Below are experts of layer 2 (counted from 0) of a mixture-of-experts language model. Rows are named router (the router's row for the expert), up (a neuron's input weights, with its number), down (a neuron's output weights, with its number) and show model dimensions 0-223. Each number is 500 + 25 x the weight over its row's rms, rounded and kept within 0 to 999. Numbers have three digits each.
After each expert's rows: "mostly gets" lists some tokens that are sent to it at least half of the time. This comes from a sample of Wikipedia text that the model never trained on.

# expert 15
router:469538461526465518471535460497472538483481503488490465486509469514534469473525497504464511487488520527537470505495546454570494494459467515476485456528458521490493499522467467488489488534494502528474517468530492520523470526517499473520507519457511478523483488525513465536492468498479497506495460504449537530497516488516493517479445525452486459494517513489520487482489469495511526457463490549528526466478478502478502499494538461502501453492507486521494539514520494519494490542544492533515560498480503530531447488496484514550498521496492492472470489506465484455486490486531488506517493469460502488496485496527514493440520503536484447487483508498493513506520526517495515514508
up9:462466510453508465484497504556502494477517505492476508474461484514483514551499508461553506494493532477496428478570480449485483486486525478533519498475477507449486505511519503498461489472480552503495525491487521513547496515512477537515512476483499494520477483492491536455543512467520552475503521496497500504479508475466490493501475502490508556546513505535480518505471494519478504495492471533494479501483512525523524472463500495485519503541515526498504513517492498514537466541462463469487476496523534506534496539496475469506475507464428496507514476567528517546551452511510476492487471501494504476489493518518496511498491482488502470474517533511547512526526484500477515509487
down9:459525452488525443498475496482461529509512480536501510494496517496514477507484539522525505479494532490536472504460521540501496474490489474509521484532543538505469534485486498514493479483527489496501523463461447547494518550489499472503503510481497456471496503499482444471457481515486476489476513510510500541472481464520526477523503481512530456529521493497495498495475511538498504507473482483520511494487496521502511533528491512521491498545521499490444499501506503507480488467489486497498490494440480528478494495534492536528529480453486508548537452521501480496531480488505509443488494424503495522506552469497559473472517515552478503494512488498474467477508555492446476470517
up10:507534494485487501501509513532492465432498520553519481526504481473470497536488471495524479495514467461497494484472525535493512541493504529513550492527496496528467461491498521523452502532493516490507506483490481463524521531497532491524493530512464504510477483502464506508453499463524505494478534487501491524475496456504517498482525512505447474543486504515489516448498532466545518488519540441494526459483511492476463493517467480475523502523521530462472520489470501533489478527492544478478486497497528523474532519535500463459503473506513504489536552546474522536483486526456491489455484484493488448494510465483490493511463543493501488488513514497494454536551482531486473544502
down10:530509519518536524502493492546497515522540459480487506493518525533530521502462463495515522496513464525506497475480455511478523535530529507499508483460534453522471528483462514503528499446506543494476529458505503465544535507479522504480497527518508497528520532478485532487550481534504488520508530522557508484476483499534516484498505473526483511465459497492497451517477467456499434491516501515492459495512479453539442509449482488556506519499501467480489463529505508532503533512507536510505500477485489479460453491435485484492497478518492458516447456496505524509505489493544487509494494511507496527473485499486518480521491494538519510469507485474487509505555511522494491514487
up11:503502503504491471488487462495519521509524540531480487479467452455530474445514480537482435529516446480449473476485494495505513490456516517510499506487486510452499488513530468510482537506488443495544520570499477480520505484454491511517497495455479485496485488490517505475506466483508522518486493469505497503516510506525486517508527468500516485510484491517497550502493493492504508540478486517494511529504510519471515501576464486474459474516532516469493520558530486496533507526485520481493458488498479449457506495521517477415483487537494480489496538477486529469488474488508469464464457485522529518458508505526521518504487535503496528508464463517518508522473504520488475506524
down11:527467497480494485495501507542496504479548481493487485486544485491518504450517531486494478471493508506484529508471506471491482513497481445538523508544506482522506533469480478495454506471509501501464503479502478522479549489511525495461512510503498466509504443492480479512533485520480518541536493518548494519533507501397517469468464512475531534411484521486486493524516486482431509485506485517504492486512518476482512497456450469476495514492502561512475519510502494491519458521546505477514540523501489491454510509461525512453494470494514527527506484526493511508469527519493505444501469512493511500486469522518484514512523494499506495495503502468525464510486461498470491546480
up12:515529540544470492494513520487520480492519512482463518504475516509483470530501515493513545476510486455472481460468542525494465468507510476562475488550503519483486475500513551514527477536497464526512564520502519492545496441506475473503492495513542486545466476522501479503494492527487518533456524487481527535499524525532541470521489518490474506516515550541528517472507497530481479495503510497515491515494497478460474497510484497506489496471491484487472512491530500515456499535527514484503500479450535522496497482539509513500471472530507461498483540507507500437520490500493501488516536469514503530432533530459513470449498512507476509534482539506516504506479473540524543525472
down12:483474490476524509498501478481504511523527526533532513464488501484484484507512488486448454505511468499514468506504452465490517512499508532514456515501509501529532518495499496455490526446430538505486505490493497546512536462486491485495462525485508492465502537478494561529503504470487523497500472489500487501463495503501489496517524487503488501498532426498532540503503461448543489499461490486516495526488489487492505508510486519486512487451528454507520521519505489505480512448502525470449532486519514485532524481504506494504556463505501531479498539509526510494479503519472478526441519478458501541480500512483483550495463490482467423535488480453466481493543477513512483533483
mostly gets: " also", "ated", " had", " has", " have", "duc"

# expert 0
router:464526526502510505503522487506483503501467530478535558446489469482529500506534557512475485497500491498489474505444497492498514502518522503498516507512501528537529463462529477510516485506504462526461491529504524517478472476520489476524479489514462454487506516461500503477504499474521536546507514527495519506509491503473485458478537499505507496470543543498529516545508506506486481461504448488537475489506510461471532510502469521463498503543500524528527555527548501462523516510524452510496479495442524465480556488453515518516476500525525469512500468492507524466498518523529463506527499550434553475467502507489480505502450491511502509474484505485505485497475494469514476468514
up6:516511503454490488510533553489512472527583526508517515511529515490467479525463492516473494516524494503519503523502484441489482445494538518457505483508503499549485493468542459479520488543544474528552522502458499486528518521452514488522493485497504486477482507465513504450480492503496514515495526487517490503440493465504524496516529482544493491538528552517493510479482509509458495517469528528487509480478509526516492505508490524494488515509503485548444458530521506507491528521532457433487525514499490496472490518522528485526520479498490552499505519467487478522553493504493480520500471514506502484438472515474530483502502530467509488481520521511555512527460496512481520491512
down6:518505498468517529519513525489443521501508450475517542489484519517487501504548470495498482525493482540472552551511476502511493528543563484479478492503505556513479500515531505433527469474507487494476542486533504494471468477546486513499534508495455511510476513476490527476496488510499523515560516482467490505501461491523443495476494503485489493472477492494457514490519523462473552518490503465463480479491510486540510456499461501498486506515516502447508503480496541475482512543506482517504525480473457465518499520525515530535508501489482516507515448452478535510509513516461490498505464539540496482523513475552474456519530493513498497494493506489494504486523463519501449531508
up7:507502486485476526485484533513501476472518480520467522516532470480467501499515483462521507505536476513499503465535499476491534481507488472533531516508515494501548508472534506474501540493479466518445481483470470513555498502475489517512472428500484521500492463457463504514555503516465526519533512524501538482527503509491469486531495503494494510504474502511589489525466492500530507492516502482458481473497476491493491502496486497467529491483482508521462523554482520498476512531476488469487477512485496469513518504522467543454482538526533468522493528495479529464470505522483515523496476472527486470484518494487439534507494529477536500468474502516458517534439497491453519545467
down7:466537543492539517532471484534505469488529478487508474463511500490519486533501563476461538459479527478531494557516482519512565475496449511560459493478499503502544441508497518519517517487526539471485533509505517528479505512478496491496536530515497479488513482484473509481536514470527484485534484490468441476472481472470487493438485491475531506483496494521549519463509523479507451518515481510496475471521505538491516520535485489470482492524495494530515475528523480501456501481525492479549490511538495501501499537516484503510517475536508503520516526503511487517534477548500516526507524451510528502484471505536516491521479473497510511519483514506487507432533502484492537519485
up8:506515499553506512477500482508527515526476494502489482496454532559504453519495519479501568500530453493473509429499549516492543547525482503464489528481499522511521495492571498530518492521515458521488514501512496515504493507494490529497445516507487471489484500506484484506532478489523510438503503531488506495511503525510482487490485522472488520500494522521528466503478471515512474474489500483461485507480559496486490535493519498545507450543500517491522491518517484529531538538482542506483467477529531474455493513499475508490495501477483471491503488498523542457509472537460511468479488466493499515519507504506547529511455501485513475551498562519561493524466484519494533512489
down8:506523502477477449504530538523461493480555422518514495480500518517529503470457513496544463504491543502498499478472487508457488466506547469466521515483491478538497528523487454526537532509480530469490476427482552514505465498472514500519507488490511508467489499542538474478490500490502487554531513533524512504480550482474516483552479508485463467504506460514508538514478522486541494498498503447520517473497515467477506507478493477526540492492501519498489507497505479490501534516553518490511506497434479509511486489497538539459506513494507487476522481508523509496497505507542515514492493482468518539494517527515498496475490474527517483493531544474497504534483562485507457477486
up9:524505466480530509522523490496491522467476504490491520521501489530499507496470511488507470486521555534503463508506508502542514542546540544550499487461465485447499518501472523502440502544514519492541469482500509483514488483523477485507504494490524511533484495489501540521488482516489484504470474508469488486488475474488503538523491525508518523514495521494503500510532481499514490513478538464502522478482516472533503531480542511454457538520509484497472473544472502571512442547484530536483501495489506520524471527521458481515490526545467471510486545458458551481544458501474452505526525482508529550510529481515489523534466503502506497487516557494518501511505480481475507525483
down9:528510531493516512500536515494507505467508519476538556474480489474505531531516492492445521509516484517534504536467497488539493525522544472520506491512505515496531501496532555482493529475528478501488516530518529442458458513520543539528482483542522553479509531475481484466523516518495499515529555522489508516493463548541557467483504480488517524422507510496462535481496470483506484529517526487498524521474537485513504496545506463499494468481490516482490461521554486517494478506519485518521496505492522509493488504454526501532469516524481540503462541482472534465486521477507507532531532475502491481511493535530496514505496496491532556498515496511504501526510526470495510544512
mostly gets: "to", "fe", "pe", "ru", "bu", "che"

# expert 10
router:518480500473498543477513509503530507481521527499456472480544506514468514468487471527515491500469545459477493508520531499493490459541505486474480466513494475549514494501468513483455510517474545498499525498526508442487465468511507499508546523523531509447520512500466488516567537502499506513515484517491479515484523490517472527462516513501539450476475510467506493523503530487500453511507526521489528542512516538525474522492474510486466510481508484532490485470501515488491500504455498444511472480514518531532479469540492440506488505523527514473504474556445489548527477490547509445537511477476507467535511515513468493493539509523487504483532520475467479491502466513504506492484
up8:466481506518517506480510505497489469509548511496496516477534469481455444554501457463525477528530501538477481492498527517480530552531530534527489572523469479548506508479513501494500518468503521509529490556496460501526485510512459468474500513478480518481495481486473490465472515520523469457521531521475449530493532483522517487451501494476508497516485521512515507464544497544521445502546489528471519499489491556491469497525526539460483485526479502503532524470535496515502535539487565531514513487490489456454493456504495504456496498524521475459506489475534500504478497462517479496484491519470501504470487475519487521491523513456507510522502489491481509494495496504497488505516
down8:497543500523521470448533500492506503491484469470484481504488497447504508482485506499500545509511492482531526479450532546487473507511489571496484479499548520509472485513511463534439457526484507534510482504513473534535510556557490512491539458512478506502522488506541507451518500510492497497460529521524491519480481516489499516455514499520494505502478488513545559491485462539486462520492531494511474496530511510519505531513541508480517498505480497505490483504506468473527515523491503521564491530430490499509496506509546541483498534469499520499468496527503481528502505468543492505557485496473515533520491496536465532534492499538471509511507504502541512515518549458506499503525
up9:492570485519507495508528463478457529511494495513538489510531529521521528481469463507496486526502510502524484511526536479540463488493553499512507486503511505505475497485478520511503498501491472516534514490499515451499492521445475514489506507502471459492552516449500502468530492517533482491493518467504483499526547467517468517537466505496503481534492507493531528445505485453474501465518473450471558536506491475510500507531506520545471434487486526513500477530534523505465473499535478522486490517548425507471506500468506463495465489521471487529474525487526509526501512513553494493513501502478499522503516516546534474494479512445528524491469500488504485487494461488465499466472
down9:452511540487501485546476536510489491477502543476518535517527516471485470515509474525518510507500433517495484514496490482482540471532498473509512517530505491499536483469527485491513500475515466487482491455511430508494520508484519513495521526495486448526508507484527511466499498446533514555516473515494513497508511528443511491448462536568529522500539523481489551488465481537482511465527486526510519496481483522487529450516466489519499493493516462485514533549545527471457510518553516462495497491527491505477524472520481471466512520505522517495486513492500513478513491525479500522452466535476523508493479506489487491525493507520566500519520455507477488528536481500510523514490
up10:460517479499512507522522500580547544497501509489484486534495492539508476509481520506536558460497485483513535528521461465478502517483557514529507497500494480450557531522502537500493496470521468487488497538490507501526480478447504499517458493502508544518474456463473491467551483487493527502513507461503535473509512547534475504498529467491503481527506497503505502461503506487492549505513529508490504480477511523507485519532453476492534546500458496463518508483470476473507496505511437504490471581508524509533496464488495510449518502523503490557488471525512523476522461484493472496510493527499503488475543502487531514496491519493524523492485493503518497507505458505516520533530
down10:483543481444535532494454487466441429518494494496487538514529503518512530528512535525513456479543508467577504522496484509550516507499512496462472498451466489496508504484492484521482449509493489509469481519467515507531533514517499503498529484496496460506497500526521498494493469473475508550511457503517529510466492467447468482496456514488466466467457500531498519509510513491443490484502501491473466500533457489512502505508504493509522497503536509505493483527464509535477511478499512506481546506447461479496508518494490522502545458512477513502468448482479530476490499544473509501481508484486532542492490515480490450496511467504539504519504503468487511506498496541476548507502
up11:523487509505557466489486487480480475439533524500489473515475479509520473435485533472485512516526515490495467524485534516500511476501554512502510515448502500509477511533489510498491502524529491487515486506490486537520490494483492482448505498484531515531513519511516493498508493527489493514496553454494505515497476514466526506477510494499461519531464511482560502507473495530510542490468520439525475472528489523474526465488505491484431519543459501495474519511492538487504491520492488500529524544526459512465514472476477510475477482510453472523463507533493512481478519497548503509512488486470522467445466484488501538489490498461490474485486521470545561481528458514516540455523
down11:481474478496471499461530501516468468456529485521515457514510467527507495489501471533497478503450491522570544514497511539470476482495509540532494505501510536520490543512477474479508538533493514514453465529492512511509502505491466531533485461513476532497558489536511500484531541489508523508512515483484492518496440487470475530534476495525513487555504531514489489522527494496481512510508469502502472545544469483517517502482491527486480496520497526484529531487498510512519509471538488504506460496516500469529523551501481484491524487495522455494526458507513475465516559531510504513510553510460471491530462500485470495495496527534510543545511486501506496471452565485470479484519
mostly gets: " 19", " 18", " were", "|", " one", " two"

# expert 14
router:483535522495501451489518474499506485465534509501527465491556527524515481502497513536501505512523545478501514510513470480502500534477494520514481551528484514538487526551464499526536462463525495496520501489511504546470522497547486540526526511504543453487477506547515482498474466506459487500474492507464512488508494523490531503480470489472499532505529457520496494477552555534485500533560510523511481503534508531494555483537507489464452508523468493473486528526494517517523503488537513515535513454534504505460509496507491548474488513535479502556495484487517488531512473499530482486522513463528443490468503528473490495520460492506502482512538514497497487549515513480538499483485
up6:536507455489524527517494494493496462537524519508497485512512489523514479466581505494508511534468507443521488536495500490549513519472496485568476506468475508462509447478503501496502475495462509499521512501516561462510512479487510536488489476454485533527468524520494548509496531484529448490476531475474514509485553529495509518483491475505492511501514517497484509466486506513498503473501506512462485549465509552487510485480504527525511482515497507544505479475515503535474500503446535537497505472510515484524494477555513473508497492517549494490447531485492517502508498464556498522502491487451483471520476501529501469486490504472447476484520459515509473485511507486481517452555
down6:499482486485477478542508457519523483508476511489520515502481467500501504481483456465544543513512513483483510491467478543493509506452468503489509461517489491540493517500502466462532495500489479452481529528527527524509532564520485510450495505502492493435478491481465539502530488528472505449521479514452507545467489506462509508449491493491502489511430468484533479499498446509468475504494537509515484458515543542440520523510506497495481502521486524452504489491494547522469510507498516502504511525481511513491479440518499499527531502506468508458482469489494461498523538556505502473508466475480478518529492457482475490502500483527507484496491525519462512484541513487493502460485
up7:506475509476501490481497453431505501477507554456499486525527458552461494487550539545496492521504506504480507477513544483514529491504503487509488514528531496527491468525491509476519509483532488504542533490498505490542497541486498508476494484487506508456492497533496479510492472498494454462479535531496504506461482500487508517476505504483505529514496507461514469526493522547497437508521468464484529514529545431502489514532458482524494508538511483522483529513509499510510450537505514462485505484481510511502512545573492516510475543458511510459498504534493483511515488501505494511489504522511478428499547510468487482463520497538429461493515507502493490524482503535473517504487
down7:496537473496475442508497502510486512511511491476530496475517522494451523527497516474503500512491506511457509502531531557530566463528490497530495458453511456456496510494488496486492558482504494497512509454476503470500467521508542488441517530503510475470490509533526494490526495496533462552531501483512508500503505490515520505529528490510519531511504488508496476462489507500521496512536472515460524483488477483538477480495518474463495515496488497520491501501493427519506491498487474494435427528522518512499492506542517485529525536482508524487546459497483481510506477506511514490539508548488499509536536479498460512467500445514468478462469457457461485531488491523474473492508
up8:513502503473492527478475487518482512530508529466453462474491515558527492541532525547537529543500506501454496494481505497513512533496521499480486458524498495553545454485497499503473521528480497529493517524485492503522523486506506469508482514500508503492515493503495503495516558462485542501522502489497491477522511482486463475519492517552489515509499513476511514492550526521518535455510472481491524529522490497536510543492484463494492506504551511531484501484509524499474509505498489509504480506516508559494525497486514512500495510487520460474486505528474524500550523592515474500549511530530450503476541489523582494486455508485523493496486513492539486512551476510460514522434
down8:489467492527528514480528486527476474518526470496476473500492486515525511488464505510438496460528436473465495532507501514524485504527499471490473524460461499552488510502533517522546468502470445472494462507489485487469483472535492472521527507438521477464518471500497491502495476520487493547464532466509496480514486452528517531499501499505476492499556480508506467468520504482532541520482451490477493494490476458529468502523499487498469476519483521535488522515509456516480494494523513525462476476535466512495479518461484464502484439489534480505481465455540480539460450542519475507516523513492525495501502485525491506518469501465498511461506482490501494499468524503511481473465
up9:523518473478455507504471486449493551486520484473471520491507514508496508481530549513491499553527464462524534525461517484512505530480513517499497514471459486526516503512503567514522506511504516506535506481477493518475530511481491492550450477514504509466492487458477483504475499512502501504483493502518532523460495513486484528462525504532496499489505524499502501485518490495529522518480455506486495503487498455447459485546528516495475501504473519548482505477530522473551490506527513490479527492474521481504532564560529557523525478492505457462437473500487486503524494525536495518521518494500506487504498478507563499501508473464547481530557507516527506508505507536486557533497
down9:489531508480526533512538493502518464484497495472491478470490532512490531483520504521485475518523537501484515448495507501504508507515491470491487507505477511442493506467451454489490523512560523456493483472476526516458480501529531517534505495512469512546514498505550487485445499521514499530494511493521495465517490454488554473488520547497510500535512496456488512554540516479465500494507473484519500470491505489531534460466506520520498497492487461534523507529555492459476556499552516485463544470504477518460540510519463539499458514492505504530514535502523489490452514512537493510463482499470528513476482485508501520525523532458505489476495553516473481451490493477508503486497
mostly gets: " W", " p", " R", " Ra", " N", " L"

# expert 4
router:520534460515495517507492500507457549526555512518502512491523508502517501514548481505480488525471476519467506536509473506486511510535515540480483466505514508495506478515499522498459482531457464514506498484508503485497536489536515488525492545500491476481495508512450491521490558535475533523447515511519475527537511457468468494529491530522496469483512487534487530508488444459490482458523497485522520541493492481496440544487541468503503514480502453493513454477531495498491508469501508521506471495499494479518482506531553464511475483564480486527508505493505476484526476511531497440521500521515465477489472515488515463479441483456443467481509506490511509480517537519452496475506
up2:530552480515520506484526504480513458437469531542504503484489475530501491506509519510558506525531504513488517459492496505486523511464503488543478468452492515498487490462495487514561480483492508496523561516482507498508496518540513473478518486485530502508508481524504531447504496485508506516497573484476495496454548483488520517511459494537456499497498540506482517471486497461513533557495494544518480499483501503491529496570534464518493525510561535510451515516485521524485478526468511488496456508503556544473507479529448503525509510508476499496469490521481515507526514474529503526512490497473509543510444518497488500539524501512488526495490470489499461516529507513497510465504
down2:504485495510522499480499500503496480446482535533527534488477504523474515498485497514511532546509571530510503516465511577500496476476532498507496484499483503523557459462523499517529533515517512502509479543519525524512505442504469496441516477541483534523514521503507525441495471512466460497540502522487477503521485504488536469508482479499476494531479543477490500504489512500519507522492500458521496488487503508537562505522522526531512464482465528465498484537542529506481527500470471529464510493524528566502471512473501508512556497535468495496509505515522507511537509514505508511486517474493506461532502466488528514483511482536499499492488531537545493464456463476483535475494
up3:508474495469505468472570523536487517519507460507511517466522523486448479482499472509513487499475492548469515500531492464493497496462501510497544496480493484541510503512502535508482484500561484495513499503506524512495499548514508514473477469482575492525547466519497506453496501520507516491484534515452453502530568488569468487548497557485506493534499516502478510472454527543553490537553489482502507513486532499507503479509514538509483505518510485476525498514488487504489499524509556479528501514516527524494488468539514502444479491491489507474497507500521478509475485486506514481523507494545506496508506460487418500539522492500517496472455473492484467516501503515498491510520
down3:500446472504478515494535509515484490525500490460481528460508552521500504476495509523523474439550501423462549483517502514527479559505517503494503479469465473503555501545528453499482504493476511471494511492491490517512542489477464498544513504499495466526494520496511520520497555496514485492454462499549535533473507479506470510520470500470537499502506520542518510525491502492507496520504501477466537491467513501496494519473518502476510547475505457539544515447543507514510510500527492530471472502487437490488526479466471499502518533505486482513478479494504509499497500522497445493500523467503506538528493469479480486528514446473486446525506516463490490494481485485520504472482
up4:478536477488487486459500479537499501496537537490523460486489508554550494507497514490496506455544464481478478490498482526488490566493512501484586517467484484484503504509485516474511491466511475523476508480497489497529535515477507503513466524509491505532486477501479463507435521491498499466518486476480463494519521494478439514474463479525427548495482498490520499472529516531535464492502463479456484480495482477535499494500503535506529466525480504517482505489503498511516437521509518497481516530504540486499482504514481510478443474503494491524475517489531517462477496517455489483504478481464488503502499530470477490457491494466518491518483474539506495568490504520501550497442
down4:508492483511486504516524490444536515489512484533486561519487504496491514434528509480514486506507487504516522503514524519572507468525506496515494509497472481505529507541520520507455471470571510466503494481525501519503515510557492492520543475491467494513486497483508482525497538481495522507508460545510470500533512472514529495478449527494520478519551560530507532475534504490525545489550529528510506493477469538506517509512519513513512525447503489476501490498497458500546474530465507512505514501472467521523501535511517508453497514477508508490547469521494501430488534457512548547470482496491495516488505466488528501493524526534485546515509519489481529490477473486491482466521
up5:540494460489450518499506530517551513498487509498502490555493456464543495436567517524470526494518489527497469521526553484544465515508510496514499477456466482516506510491504505504497511452527477507537536490504488510532526508497503532472463498476511490522459483493490522501518519481506514481490484503514472525482524542490509451501517452494489526559483502485515476503494506505486527411502518476445511489515522493510462504517479519520513547450444486471522486515485506512497529510506490488535540535490482496437546519475465527501502503490496501486524528465494526475505528558499504508486474533500469528461500540478506521469514503493498488515498501532526512498506493514472500496521
down5:489488499493540479499506448508427494539514544473516492535491457490519503490464482472493506517483490499464530520488476510496518457484491454492517509503481505474494487502423444540547524566434525502465491498516493480485507454540498476546494509450500456464505497495498504537496517503536543521518510503506518494512520433449526525532475524483480504485504488509520507506482521504527490497454533511497466500551502513473510490510547471491482450511491470503490502513491510499478501485533486469447505512540535466491509513478477510468474495553496503510497473532512497503519505537476508502504536483490496501484468478500452481503520476490471483481478479522493485521491493502488526476539
mostly gets: " I", " It", " which", "ative", "%", "round"

# expert 1
router:498479504453503490464490522510527477524529493479530493514524500549491481507500456466464527504494462532497514528538511507466466499497502483542487550518494518489490462496516547553478538490491461492490462499478500516531478487488519499492536494495487519517486500425436527489484484487542485521493505468528511517518522503498516504537529470464480499521507492512529483443526471509540476472505477461472484488508532527506456471506528520494541488491505527514516495527504499528499465516507539503481528473536530500504525518495482467452514502495484506496517511486490516500507429557526492518463520493505505497508530473503527503477478500460525447534480483542538460460464497536476489526461
up12:528504439517482538462525488502475517499517512489532514544523526454479500484480482519488510486498539482456509511484508486517519475537501481512497453475462504518513481498519478512543467450462510514468486524504544508487551527525483497521545500503480484503527493496504499471489525532550496486482493495507487493499468505511498505467488550457523501496517592519492504494550515440481521459468530500510503529520482492519539520506482520536481508494516483522503479527469560480484506513493485557521510484529500481496526529479472467513456521476487475472530504486547491530498486507510478504552486488533529492468456544501499494517482527479477526530518501514484484493497495493541484495567
down12:476509479496514532483496481561533497506539496480503465470447506541461549515475501506531479478498470500489518500478471454488486523442476538506503488527504495517505543490479541527502493490519504473482499505512465543500451482451493465507472523497500504514475527495523532520480468468482510524490490489499545490503535507461502476513492496489509498548449510475526438492492523546517521487510460483488527464517468522479480531487486488464527460470496468522493469522554507502512498508520524483501452498492509512514466552504499532502490483495450432514517524458478540498517525536477473479481484487465492508481502510491456483492494532468468452480508487520516503518494480494454486515476
up13:480554489481474513492548523474466486492475572559511489521454523496519496511490477516480513502517535473474522513508509503523498503466530506512527512461507491498484511498491459496522437522496486473534503507546452527504517497538490466516471495508500480536504502482513499536476538499501507493495457495497503538488472565477473507479494473526486477521494502497527531532476476483485502506510475489512500503516500490531464493457495516539509469514449481488496497478514477494457531484489525483453494456517538547515510503489498486465500490485514542533468482538461469480511499502574476511503535497514485500508482518502505452494485509496468505563477503487476517495501515594508539521509
down13:507484545492493475548459516454508471489533513511452514504505521505526504498504513483487481534502511526485535524506558520478517530531517462526489460508518540482477489512538522500477509503491525459524481462519509480456511510491483530516524522495480493471467498461534467484467489463510501526545489525502477489543500507503537467530494522493519498507488445506511543475523531511551516489503490535521468509489480494519509478486489546487474489482515455489520491554429522537498532513498500498530557513455457521442517531507498509497538494509518511505565520516497500493482505497477518505507526500489528536516501472507534494490479511434527520481489490541530463463496530487512503472519
up14:529502484497510511514586442557474502511499517525487521517510489527565506521545490502557525478487489441454464500504517502522477517521506488491507491477497494485489502530509498485499480502491501537508522502530494508465460506493532518481522510573505500497482471491497469502482474518487567469441527495520483504504471535549495482546503494497519521552518543491501528485472504459499518481550486512524471542505532474512506496497482513479493481519477533503508525501543534505487474499516448474488460509508514492540472485524525495481475509527511518496465522492478453495469474532511498493533496446479461496478506530528502515539486520505483509523483537519459489523524519504504480515511
down14:463511452516533508534514491517467458507492545485477500509466476498514497524525457499470482494536496483495489524486497477509455511452460457533472509488463486476500449538520462508530461483507491487507534469500492486464505459496504494494489519511504486503501502511489450488502546494501544496503493519499517490548471429477503540500475468499489487513506515528489477480525484449515553521538509466511517515477483504471516511551483527540473460485495445491509535462501523512505475505526542524503459488493479505529457477501493524486496507556533489500511476478535483476465501483483522519513474465474509458525493513537518439532498508503485514444509523535503503487515504463542499500508
up15:528516506498461532498516492497511533482509497508451464527539509531511506492491500502484522479519503441518494492533515500486533461487571512487486488495478498497507531501480474479490461563553490504505517515498512441466467497559516535481495518482496531531545501484510498489539499498498516505494489533517518502452487493523494534517470542490476507488486519495519538499515496503536491444473502500492475511480490507538479476488442517524515578563489508530513499465491493536530525504462493504474490508504527473525491460476485463520494476479497536557471468537494504514544474468524465507486480481474506484476510500496501497517477507465483456458531555467500500509516511522538510495490
down15:500477522452534552503510507482506508502525516500459493488501475531489459482508518539511504490542434512516490491482524532494543496534507528461493498479517493525480477476547482501507492494509477486494507496521480498493486550486534499495460489469477500487482491461480507478539483513490508493531534491533502530526483528502446493471516539485517496514471448510509499524517486524573503515473492526489488482473500509479513505487477520502456537470451501501481508495468508466542476539475521527468472495514499456470514533501520441508529488483476518514502482430510506509510514507510506489474538536489493505514492488448503484538494490492506521487443519499505479574552529466534448510475
mostly gets: ".", "\n", " |", "==", ";", ")"

# expert 8
router:524516532475516537484526482490494462495483495439514493506486523495493533516542503517504509486505526490494536497491506507513457499469520486521520493522499488482499513483552455508489516466491472516506514528481535537485496538504527449517471479470471466462486509518527514522484530513470437503502526496485492554479457507483476502525538539537485494453493471524516541506450519447476519461497456460491473468497464460471515529528489492484523485469541450537514498523512485492488521498486480484473494470441486516506514508477527470497501515500482532510523546512502484522471503495489441508510487538449501494538463514512502480458474480485508491527471453470519530499503491494463470500521
up6:488506447492490464495510468498492525507502502499479501465487512515494490490535491443510563500515486493526479486528466505492563530511477485480490507486543476501480487500472487544558514486497466506489512511494501470500541500439543471469468487527525519513443498497488485504506487514516520488466495476532511495500480511553524490547505495528500522506521487475529561454455567521521518536499526510465470481493508509486490496505511520480488525488482524505479490523530462511529476572493518468501496536523535500496458514477532513479482486531541482502453516431515496479498484497524475496483473484485444506522465473548487497472459496493486498478487523519526496498514491544494510483505
down6:504473515476495543527510502480486514507530530523497497510540468533492515553485470558479506529486501528555505539513482521593491526501512469496549502495484492460521515545492537476493487461471483516480514478551471494513467489443473525501458491533450543466454497513468478508545519531490486488469487502521495508481495502468482523493497509511534489527494529482488529517507493544531477504470507499507491486466497486507499496480505476510526464479520498522533484483491474483487504481525472518439533510482482533500506481466514479537512554509436524558491511505507527517512513507492488525492500495478517501479482509538540526480524437520470515508469502525501463508501509509524491508493
up7:448534508521491509495551493526494500493519510508479475469471524548497451524488474539465484497477507533520503500515509488520507533507491488527483502551462476521470539474504507492514505469493497489530516485508533485522527500461560485501438476543506495496467495517503482512509511537529496521496525472502526496507512486515489477482423493439516517532522531548550549488525455528462507462491483507520523518539489555502466494517474502455488464496474494484500545490526529521457472515480486500487502532509519494522517478491551497504497448494522481482477483542514511498496521520455478515488492422530522519487514519512514514496538473496510472517479510498485496519516489535518480531498
down7:504479474506445487463505469487477500473512453501521555481488449511516512493483446488538495481491509493457496478485516496499478470458499477499501504517518519501538473512530435493499504479512488458486537522486489447493504513585509497516526519435465478490522502496498507481509477513456490500520503503537494479475520479469478515504493455459519473474539482471545496484465489502487542511513501513490522494495488534482527494539499474467527465484479497470461508517480525503472519506459487533463522481513462501515544494505490480458509513466529474459483504548514474507491516507543470475497530496499477503503481503508481454501538495557503550490484541508502539470505536523510529497515
up8:509520506523546501497513497550515500481463517526460491466556474531516481530491490474520516478531470577517488492454492418489475573509481532534504503545508520482498459487457500478488498588564454508507487482496483500512494474491505516493464478496490511513475474503515505498518496506510516486492522525483513517454501519495490481506536537530487509510459500489484526528459514481526457486505498495488482483510513540502477482517528521489466472520491488529480511494501491539493505493510504550478503504500550529536499471472462486500463507530524552498524508520498506475513493511529548525500511512523476490471497503433507512508516523493506516483478542508490499519473519528454518506501
down8:492460512499505504499493509535520491497533486496555506494498476536518507476526492451481489521519475461503522512556498455491464494472499524488503515505476477494508483516498493477490494483541512485481490460512526479503467466540483471478490494498507476480483499484511478504512515503520489522514501475475557517464510515484452497544530510520479469457493511515493512508471481539526486513470484487481468511464501489459517515459532459502486514518523506521463494514502479460486498489498466510501488505510512510475504504515504422441503470506536456526484535480499527513449498453499508536576517518478516538486543477512453505478520512448471410452488497454526478525477490499511507507510
up9:478509492484486503476527523486486527527555503499537497498519480496450484492462522527532483511490509490504476510462546489511503498536486518502490509508464487549504499501484494519531489509475497502498495508498490487542529536497515466517514540519489509493490494493557495474513485548477509460514491444438480545487505510551482548466458496495480527507501503479474547498516520488503495514458529510487514507479543514525489520529476502508463501501530473475522488503493484515523506562455521464511516480524521542537491523521492461496482497463418530486473525476516480503516500500551464536529512490548485494487520389508484494483508547517534489512496481501507498494516500493505516482511
down9:502473468484526496539498481503457499443520490490482524515505490536518507493500512469502506501512509505521500486515484489499519495479498520475482527537523518487524511504466428519499514525508523528466495484445492499468502525527513500492520479512525449508478536484564533458504520474478535537550512510503487489496490494424508520519473509511508487548452480496514488528537490451535520492522546513514482534506488522463533530516515467519499503469558517500499518525475532490487509489542519473525496514551490481506470475531464496442491458511537502482484499499499496463490470513530470499535504538471474540504507471489499501532494502517541432466499477490520474455510532520500474511495
mostly gets: "it", "and", "ish", "st", "ide", "ill"